From a checkpoint of a small mixture-of-experts model trained on Wikipedia.
Experts: 40 experts in each of 12 layers, 96 SwiGLU neurons an expert.
Below are experts of layer 8 (counted from 0) of a mixture-of-experts language model. Rows are named router (the router's row for the expert), gate (a neuron's input weights, with its number), up (a neuron's input weights, with its number) and show model dimensions 0-159. Each number is 128 + 24 x the weight over its row's rms, rounded and kept within 0 to 255.
Before each expert's rows: "mostly gets" lists some tokens that are sent to it at least half of the time. This comes from a sample of Wikipedia text that the model never trained on.

# expert 7
mostly gets: " John", " New", "ober", " Will", "ott", " Geor"
router [139 132 108 105 168 125 122 165  97 144 158 112 143 148 104 104  74  98 130 125 162 100  97 110 108 135 156 139 139 146 120 128 130 119 129 119 107  95 116 119 128 133 141 114 128 131 121 151 143 105 119  98 126 106 110 136 130 132 147 139 150  87 136 146 133 130 113 167 142  80 135 125 159 113 156 125 133  69 113 111 147 116 185 178 160 145 130 135 112 123 113  97 218 109 140 138 133 144 103  87 135 172 153 143 140 106 205  87 153 127 148 138 109 118  59 118 104 118 128 116 134 123 103 136 161 131 146  80 116 113 132 105 110 147 126 145 121 117 175  98 119  98 129 134 112 142 109 127 144 123 115 109 158 168 140 153 123  99 121 100]
gate0 [129 105 118 169 111 145 135 102 149 136  98 158 143 137 138 108 132 149 143 141 126 134  93 122 126 139 137 144  73 159  97 139 168 128 116 121 113 165 149 141 119  86 102 138 116 120 124 158 129 145 115 146 142 166 138 127 139 199 115 133 171 153 106 116 164 101 138 173 131 122 160 163 113 117  85  95 150 132 153 122 116 160 148 131 171 151 128  89 122 100 112 116 153 126 143 129 104 113 113 169 140  99 120  78 124 130 164 119 123 151 138 174 128 102 111 119 134 107 141 128 186  79 163  79 118  86  94  78 192 127 144 106 156 163 129 127  97 131 133 128 122 144 146 117 126 148 140 122 127 164 158 134 143 126 124 133 161 119 152 115]
up0 [138 127  89 138 187 115 120 116 127 165 147 117 136 179 130 100 154 128 122 138 109 128 126  98 158 106 123 136 128 169 132 155 138 136 162 101 138 161 127 127 135 112 150 136 101 126 119 131  64  83  95  94 105 133 136 132 131 130 127 154 146 157 132 134 187 172 124 128 173 107 163 145 182 115 152 138 131 131 121 124 138 150 141 141 144 156  90 159 178  91 137 144 140 137 137  93 128 118 158 124 144 165 128 117 133 110 110 138 121 127 153 106 116 114 129 102 122 158 131 133 133 143  94  81 119 189 196  75 120 124 123 123 117 110 110 117 105 130 119 115 115 128 157 102 134 101 110  92 171 141 144 115 101 130 100 103 144  76 150 153]
gate1 [130 101 148 108  94  86 151 116 166 158 109 141 145  76  89 102 128 147 132 125  83 125 114 140 127 123 153 109 168 102 164 111 132 148 101 146 131 161 144 119 139 132 133 169  88 132 122 129 144 126 147 139 137 127  95 136  84 154 115 171  98 116 121 148 121 153 107 110 165 145 120 128 139 147 152  98 105 133 135 160 137 140 121 147 124 133 157 152  77 133 132 168 138 157 121 149 164 102 168 141 158 125 132  70 106  96 121 124 102 109 142 114 108 125 120 114 116 128 146 116 126 124 123 194 149  89 171 138  97 125 110  64 133 114  74 167 125 162 119 127 146 102 110 107 103 140 106 116 133  99 107 166 138 114  98 120 114 166 111  89]
up1 [108 143 100 177 128 162 111  93 137 153 158 137 119  89  92 103 131  99 130 138 135  94 137 159  94 155 122 164 112 121 138  92 151 149  84 130 148 137 118 141 153  74 102 106 139 129 109 112 128 127 126 136 138 132 170 149 114 112 114 120 162  94 119 134 104 137 142 128 158 126 143  99 125 132 137 124 179 130 113 141 102 129 154 145 119 153 150 118  79 119 132 150 156 170 147 151 114 129 132 168 157  80 106 107 121 120 106  71 121 159 132 121 162 121 133 136 146  96 142 104 146 126 125 109 118 153 187 149  63 112 126 133 112  97 151 144 102 158  87 117 131 161 175 152  78 148 159 128 160 153 114 105 107 131 128 114 154  94 142 114]
gate2 [150 133  68 114 145 149 169  91  87 147 160  90 148 149 150 129 153  83 103 107  92 144 123 125 135  96 155 185 105 117 128 142 130 125 132 119 148 106 137 133 130 142 115 138 108  95 124 123  81  79 152 147 105 129 134  82 160 130 138 132 163 120 144  64 119 110 148 148 140 114 114 128 158 148 121 139 135 117 123 134 171 142 135 155 120 154 138 169 117 118 120  80 127 163 158 127 108 101 144 121 104 129 141 127 135  66 108 153 137  76 128 141 117  74 148 106  91 132 138 166  84 109 146 164 107 174 125 107 157 132 133 137 168 138 161 125 102 133 152 107 144 122 122 143 160 131 139 155 138 128 128 145 102 121 107 127 132 117 169 139]
up2 [139 148 133  89 145  65 158 121  74 111 146  89 144 144 142 133 142 109 131  98 146 156 126 121 111 105 144 134 107 102 140 109 129 156 125 112 128 140 100 105  99 160 122  89 135 152 120 147 128 116 124 112  69 121 118  90 160 190 115  96 131 137 143  96 136 130 141 157 139 160 143 121 146 131  71 186 111 143 182 139 107  84 132 117 116 124 158 164 132 144  83 163  94 138 127 173 116 126 122 145 179 140 125 147 121 112 127 123 134 150 152 118 130 100 144 111 125 121 102 155 158 165 143 136 112 144 111 105 109 119 168 133 126 142  91 140 153 118 109 174 105 117  98 124 105 120 127  85 101 129 136 134 173 168  95 157 123 129 134 134]

# expert 29
mostly gets: " West", " South", " Har", " East", " North", " City"
router [132 147 114 130 134 118 107 110 121 103  72 126 126 137  91 118 103  89  96 120  97  84 161 134 102 139 120 136 112 125 142 157 143 150 140 126 141  99 151 156 153 110 127 160 111 121 103 141 135 148 160 115 146 131  69 108 115 140 117 114 129 113 105 138 113 145 167 133 115  97 118 126 129 100 139 134 119 152 130 148 115 117 140 152 130 143 115  97  94  90 153 150 188 130 196 142 152 111 120 129 142 181 142 168  75  95 127  92 154 100 119 154 144 111 133 102 112 115 158 123 152 110  93 138 169  77 156 118 142 104 131 134 143 145 134 131 143 109 144 105 120  69 115 149 167 146  88 158 104  74 128 115 160 159 104 117 160 132 113 145]
gate1 [138 114 117 139 131 152 126 147 135  98 138 109 129  97 104 101  91 142 147 105 167 132 149  97 124 109 139 119 118 153 112 108 120  83 128 107 104 116 152 107 129 137 129  91 126  87 131 115  96 119 128  97 146 142 151 172 173 107 146 113 133 139 137 112 159 172 140 123 154 167 132  87 153 122 149 173 140 139 179 154 106 128 108  98 149 125 124 137 118 140  85 184 133 130 130 118 152 163 107 177 137 123 134 156 123  87  56 146 117 113  88 162 117 133 138 127 125 131 142 120 151 148 158 140 195 113  92 135 154  80 136 130 145  90 131 133 139  53 181 103 122 146 119 157 136 114 127 125 146 141 117 117 121 121 161 131 131 139 134 109]
up1 [128 121 127 105 100 127 145 152 132 116 120 108 111 129 118 125  94 162  98 168 109  82 108 117 115 146 158 193 150 147 144 174  86 137 124 157 137 181 127 143 114 126 133 115  87 146 141 126 145  99 105 125 119 126 131 166 142 164 103 160  81 119 123 101 116  97 144 188  84 159 131 109 109 125 153 174 145 118 140 141 125 163  92 146 120 140 146 123 142 168 137 140 141 132 116 109 129 139 142 184 140 112 146 128  94 161 147 136 105 160 102 152  89 131 164 177  93 136 106 132 144 108 149  73 111 120 148 150 114 145 149  89 118  93 108  70 152 136 103 139 118 124 121 143 105 119 118 103 120 179 126 110 134 144 116 121 147 133 132 116]
gate2 [138 101 120 146 151 120 133 119 122 122 115 134 130 155 130 172 121 126 103 136  99 184 146 164 189 123 130 146  96 127 155 139 114 104 153 151 159 130 117 137 114 148 124 117 139 133  97 156 131 191 149 137  76 114 147 128 139  96 133 130 134 127 124 133  72 131 134 136  84 140 133 143 146 145 110 133 117 149  95 169 108 127 146 156 100 151 125 127 161 140 128 121 126 126  98 101  98 158 126 117 170 173 168 135 125 160 127 122  83 162 174 108 131 132  92 140 122 162 184  91 103 147 146 157 136 166 112 147 123 119 113 134 124 120  72 119 156 137 127 108 135 121 114  86 113 127 161 109  85 137 116 178 134 156  81 143 151 139 159  94]
up2 [142  90 132 122  87 121 138 133 115 140 128  89 139 121 136  71 121 137 137 122 133 135 117 130 112 104 107 118 113 100 158 109 133 165 109 169 138 140 195  87  93 125 131 113 120 141 155 116  95 188 150 135 117 115  89 118 105 111 103 134 103 126 137  79 133 110 152 133 156 134 104 138 136  80 123 108 105 100 102  82 133 132 143 115 117 121 153 145  98 156 110 116 164  98 114  93 117 112 149 154 131 121 158 139 168 113  93 164 118 130 130 110 144 139 120 157 119  75 133 140 127 143 120 142 158 128  86 134  66 119 143 154 150 143 127 123 124 137 166  95 103 122  99 148 126 126  85 135  80  90 113 128 137 153  90 120 178 107 162 164]
gate3 [122 107 109 143 145 134 115 150 117 172 116 114 127  98 117 109 129 121 120 110 130 117 155 115 128 207 122 125 143 129 134 125 109 148 116 110 140 136 112 159 120 152 128 165 138 101 130 133 134 150 157 118 111 119  98 134 134 116  86 116 172 136 159 104 138 156  78 133 127 135 126 146 111 141 145 104 115 165 153 102 132  99 124 139  83 104  82 135  63 120  67 120 156 122 149 185 141 134 147 167 126 105 122 186 151 133 142 126 140 129 152 138 158  71 125  85 160 119 103 128 118 122 131 150 178 162 144 146 160  97 124 155 166 146  82 132 125 143 123 116 118 132  98 132 135 176 143 133 143 161 127 178 126 121  98 123 146  89 151 145]
up3 [167  63 115 156  84 168 133 101  65 150 108 156 144 109  98 102 152 128 149 113 123 169 148 114 120 129 148  94 135 160  73 100 116 148 157 116 144 131 107 159 129 162 113 151 149 124 141 130 118  84 150 143 124 139 104 157 127  85 119 132 133 143 119 165  79 102 123  94 126 130  96 124 134 174 131 144 111 107 128 106 119 119 103 171 149 137 130 165 129  83 109 103 162 135 122 138 139 106 142 153 119  88 127 117 111  98 118 176 128 130 125 156 126 116 153  81 127 110  97 113 107 137 132 109 135 138 108 157 143 142  61 124 134 169 123 132  86 125 151 132 128 109  90 122 128 138 144  87 139 141 121 156 136 155 139 126  85 151 128 139]

# expert 19
mostly gets: " work", " album", " film", " song", " school", " call"
router [179 165  79  93 170 162 123 112 141 112 131 145 138 132  75  95 129  71 140 111 167 103 142 165  94 156 113 142 137 151 138 143 141 146 128 132 130 145 140 137 190 148 128  75 113 120 131 151 128 141 140 110 131 112 128 174 127 131 189 130 101 122 100 134 128  96 134 127 121  98 118 125 184 117 159 159 166 129 154 149 160 111 134 167 158 119 115 116 107 121 110 123 137 163 148 142 131 114 172 101 124 137 117 128 123 121 153 118 151 113 122 115 121 113  92 110  80 107 138 121 157 107  98  99 152  75 127 100 135 134 136 121 170 156 127 139 156 146 155 115  99 168 122 150 140 135 124 134 134  78 127 132 157 175 152 143 141 132 131 104]
gate0 [152 138 111 151 111 118  90 147  98 114 150 155 142 139 135 107 156 104 103 107 162  99 113  93 108 133  68  98 138 157 130 114 136 117 105 140 100  98 108 175 143 107  60 148 121 149 130 138 154 151 134 140 115 178  74 143 161 133 114 112 140 113 111 123 138 113 106 121 105 106 135 102 139 123 122 142 140 152 134  92 120 118 165 108 145 110 103 159 112 150 115 184 117 122 137 108 148 144 156 147 112 133 124 158 141 121 130 143 112 144 146 140 120  94 144 110 119 121  97  94  89 105  84 122 150 148 105 117 142 100 154 158 114 134 135 129 165 144 118 156 166 160 114 131  87 136 121 122  94  38 126  83 126 151  96 128 115 149  92 147]
up0 [113 135 147 138 142  97 110 122 124  88 140 130 141 159 131 137 129 176 136 115 138 125 157 165 130 120 110 155 152 130 168 151 141 166 177 127 145 117 101 110 126 122  76 127 140 145 125 107 152 114 162 111  97 125  85 142 167 150  95 130  99 126  81 107 129 111 127 110 162 132 109 111 116 137 117 181 137 116 126  87 133 105 170 132 171 135 147 154 129 129 128 101 120 127 115  98 150  99 158 131 101 124 124 118 145 148 130 137 155 162 134 167 137 115  95 117 127 108  81 106 152 121 143 159 150 127 141 160 123  88 146  70 175 156 133  62 151 143 131 140 141 137 144 129 138 123 161 110 114  75  91 103 111 143  74 146 118 129 135  76]
gate1 [137 171 112  91 141 152 122 150 142 154 148 112 155 108 145 137 131  64 115  73 169 107 108 149 134 128 160 154 153 146  98 122 112 175 133 129 123  99 117 138 105 118 119 153 171 104 127 106 135 102 160 146 110 144 105 110 147  92 108  84 156 100 112 134 136 113  43 111  91 106 134 130 108  81 156 118 139 146 150 110 155 131 172 128 112  90 107 144  92 105 162 138 123 128 154 138 146 122 136 111 127  99  91 161 133 134  92 127  68 119 110 132 135 120 114  83 130 175 111 160 128 126 119 121 165 109 118 113 144 138 138 110 165 107 117 103 132 175 138 117 119 164 141 135 101 140 132 123 138 126 120 120 118 132 175 135 151 158 114 127]
up1 [115 110 121 141 106 120 134 125 141 148  82 138 120 140 101 123 179 162 118 112 143 145  98 139 177 143 135 157 167 135 105 166  76 174 131 123  61 121 145 137 114 107 111 185 117 161 150 113 156 138 119 126  93 133 115 143 117 147 152 148 144  76 108 136 158 142  92 164 131 126 117 157  95 117 105 120 103 156 196 161 131 112 113 188 142 143 119 136 137 116 140 163 128  98 114 132  94 147 110 135 134 145  95 130 103 169 128 116 128 126 144 103 158 105 151 123 137 102 129 183 114 180 133 143 128 125 134 116 102 153 165 166 114 121 127 112  97 123 163 125 149 102 110 142 123 139 137 108 159 131 144 145 121 134 166  99 118 163 127 131]
gate2 [113 147 101 170 132  95 119 121 174 140 164 138 120 119 122  85 127 122 136 144  80 132 135  95 172 116 135 138 170 123 175 115 106 137 138 143  78 142 168 183 160 147 132 111 112 123  88 124 106  80 129 176 152 114 132 143 114 131 124 139 103 116 130 140 133 110 149 136 118 134 110 138  88 145 122  90  97 124 152 141 133 147 129 133 124 138 124 133 121 148  93 133 191 141 127  97 150  89 166  90 110  82 116 173 114 149  98 140 110 114 167 134 129 121 136 101 141 128 117 180 123  98  89  93 138 118  65 114 124 127 119 137 162 115 111  81 124 137 103 150 135 128 133 125  97 103 129 137 128 133 120  91 139 113  74 124 144 135  85 125]
up2 [131 117  88 142 111 155 161  99 134 123 159 113 109 112 120 143  78 160  88 131 126 177 158 115  95 155 139 137 140  94 141 108 177  96 155 143 125 139 112 106 113 170  90 146 103 167 173 123 118 130 125 111 137  94 121  89 184 191 128 127 107 172 119 124 121 111 167  99 155  92 152 101 121 127 150 129  91 120 148  64 120 149 136 124 133 116 104 136 103 130 138 130 123  98 145 136 114 143 138 157  99 112 112 123 119 130 110 118 134  95 137  81 122 118 142 169 136 153  93 191 144 116 158 149  92  94 158 127 102 128 116 144 165 134 146 131 110 104 138 127 135 120  84 116 115 111 121  98 152  87 125 126 126 145 111 116 151 113 125 142]